python train.py --n_experts=16 --experts_per_token=1 --scale_expert_input=true --norm_eps=1e-05 --beta1=0.95 --train_tokens=399300000 --dataset="wikipedia_en"
Below are experts of layer 8 (counted from 0) of a mixture-of-experts language model. Rows are named router (the router's row for the expert), gate (a neuron's input weights, with its number), up (a neuron's input weights, with its number) and show model dimensions 0-111. Each number is 128 + 24 x the weight over its row's rms, rounded and kept within 0 to 255. Numbers have three digits each.
Before each expert's rows: a language model's description of what the expert responds to; "mostly gets" lists some tokens that are sent to it at least half of the time. This comes from a sample of Wikipedia text that the model never trained on.

# expert 0
It responds to: Mid-word pieces of Asian, Slavic and other non-English proper names, e.g. Kaiyathan, Zhongzong, Kawasaki, Tatsuto, Niklas.
mostly gets: "iy", "ō", " Kh", "ić", "ya", " Pak"
router:182146140091123128106076093107124120142137114093103076156096136112113123143103154145168092112123129120132140112110129115102126205166162124110111133129153172131166069142115197130102125128111115160136112087059108118163156137180115132141156103124130123139094141145096125097119146127118142120144125104106153154166122131115117090141113146128
gate1:093156131094153102136112159160142162181157113106128098127098139184128131158131115132131125200114108120144093112124091082123107116111150147089131184143153142129121155129130159127131141113169154093148088171115151118107129090172130120111153168119114113139094109134115115133109090128132140107111123115161115087096093138128129187153104161130
up1:098091158157135106130149193122070130139156129173137078119128180151128134121129089087121133116092194118138168131147109100144132107131132100135091172125133137145169139161119118137142106150123136123095110159094155127107128121167133093137120090134116131118127128122117139140151121130108128137109110143125104133137095139150121171162114149113
gate2:079123095156123116143122165106159125163121103144115119179135140116128137095115140100132127147167114113165110100155100134132130142137156144194115142131084113142124132136125111120154138133114130115147162113088140158123134151140126141142165124102143144166132127145109122131137125094131141121121107114112144168173082111110152152144157110186
up2:109132119155122105154136085083081100169116089146121147162110166133146134118157106125146101127130157104158101059127116114163136154143127134051155105117136127163123148097132112120138135117118140142089131158125126131146105131145122134147114098117135124129160161140139094125077160099149069110161141129130136113122127113085130183157157142141
gate3:077088107141136184158126163135146123140113132115166149116169094114135106101134156119125105137138100128111161153102108141172115141133121128145157128144159136143111103090143083108127121135098068140092070123108127137130099130164156115134131092108155109133151102109136138134162137141123128149185161118076154125141100099121174144140123139107
up3:192136127125168097108189061120116117136142128142125159126137140151129123138131131128172147128110126125159118161126167144150143129125114109104139159124084106165112158129143118099134139143132173176125146135149132143114122135157139171099073139080075109095132149166112114114154096128117119152097110130117106082141100159138085101117182146112

# expert 2
It responds to: Inner pieces and suffixes of common English words in running prose, e.g. sympathetic, countermeasure, believes, commit, indicating.
mostly gets: "cept", " fact", " find", " develop", "ract", "act"
router:148045137124100104129108121157109170124137136116113103099159137108146143129082130146143142139141133133127169085125134146139108150148156120156106125103192158173160129161159145161145127124113120093146106149113119145134126133111138099162074138147137152110130147090111118155109136153149110106149123130152110112103126082132090133153125046092
gate1:166086167199092134141118085131125159114130143121114116086131108098142124142104143155167118120133145109115142127115161128114099137139138145137111116178140154155156154149167165119151095112129137135137105127101127106061133128125155155166099116116153105149142170130123146124122114130145147119135057119105139121155164117126143128134163110092
up1:142169120132164111144120094131132100125118117129129164155111143160143116100138106167150131158122142186154121175111120135129126102092131131108115107093113114111093107140114136163071151126107115089124131131140119132119101147132151106140149095125143161147148127138099148116106162145100127107085126159128109110096112130102124087147102128160
gate2:113092126163131108138106115124105114141158068109170141057113111103112100129100098114112103117111153122132126110138141144125146115100113096138106138149127104158112132131150163083104142104103131069140132134077152135088171120112138144170114159156139115160090136093143124121144126100117146119135138149109099070134123125148103125125127119138
up2:120134117131130102109115183116116134120154111090138114121100081072078147170151103130155138148119110131123132129100127122152124126095146121103087137170137134109163153144109092119161127093131165104118109099139112104135130103125102097140106107177196100133132141114108162077136106149147106159101126135141074114113135150138123138125146117140
gate3:174088120126136137109129139164071151110141149139124109147150137175170132089118146134165142151150156109119114113128143111121146089125094150130135120153143140180117149126141143125135206127080122170137103119115168123127127154115114137177131094145129160081146179125079107139112120138169130158116134159125110090129163114116143154152084123082
up3:161123130129122084102154135101114147122124088132109132146120135164124135086149125094184113104129091123127126143099102108122122108153140171096121160164139166141131169168147154129164157139139131139122117108153164101132118128113122115124150125142090158143161105152119136105097160153171121157152109119083104129102115135117129153177140118124

# expert 5
It responds to: Consonant-heavy middle or final pieces of compound and uncommon words, and nouns like part, friend, guitar, brother, e.g. airb-ag-s, Corn-w-all, parch-ment.
mostly gets: " part", " friend", " guitar", "ishop", " brother", " father"
router:160133124142113108157142134119132152099156151104130124132168128071137132139114105144188091131107145121154091074111134113102117095138165108135129126158139158128108075156091091111107128120108150114097104174145116127111137135159112140156120117151138096126083166131172145109130138128138133119127141157122105129121175123089159116145127097105
gate1:144131098100155123150086137085122121103161140094126122104115162118142120109137153148117122200171097083150099157129126115138119136151119085168106125176143116176140124148146124078151163174130094121089180142155116142132104134135145141143115066146133095146117131132105125112154146109134115128118130156138105143151154116096103130150135127116
up1:142119148120110133139141141148129180126112110131122110142110121126197152114118123136108137130118126169120144100184112142086122143066162087117079167119131158121161132151135114116131140126109141137172133117113149092113142129132130120106182136111131150154168168123159090167129101152120143143123152074135152122130106149121133124113142127113
gate2:116161166153105069118119160130065133104120115136089108080108137098150113076150130121151140154126137136089131130145145129167139132107146161101138118120130125128148138107134110157100105069147109129152077128148139106141103100161113106134114103137101116154114129113139083105135105138101089130163162120113110140147112146098113140103165116143
up2:096142163122132121110100152126091106128123151130152187141152077090103128089129129130080088085122158103173142113112137103151148118101158135139124136142133123180124158121174130153125123153126122106118105116148158147136117124150112099168171140120124127114181204126116131161172129108131149121133098098123127118157137124158152088139113096125
gate3:169094114140144130115172121161120134126135108126107114130115132111147146175158086096121164093108148111076102109173135179152169136126112148144132119124124129139079089143099120106080136203164098107096096129107070149124129104166136104125099120115130130118070153122140104146123115137106101106121132109138100129100152158118110130129118110122
up3:169086128133106137167140137144144109107157135120112125131154097193129094147099106156171186148134137130151143127087133113092132135152129137134167124130118159140143108139122114139123118160127101114104056119115098128130119166099124112128133160165150142149133078177109111123103133165151150125139136083147159140101115134146089134089097151125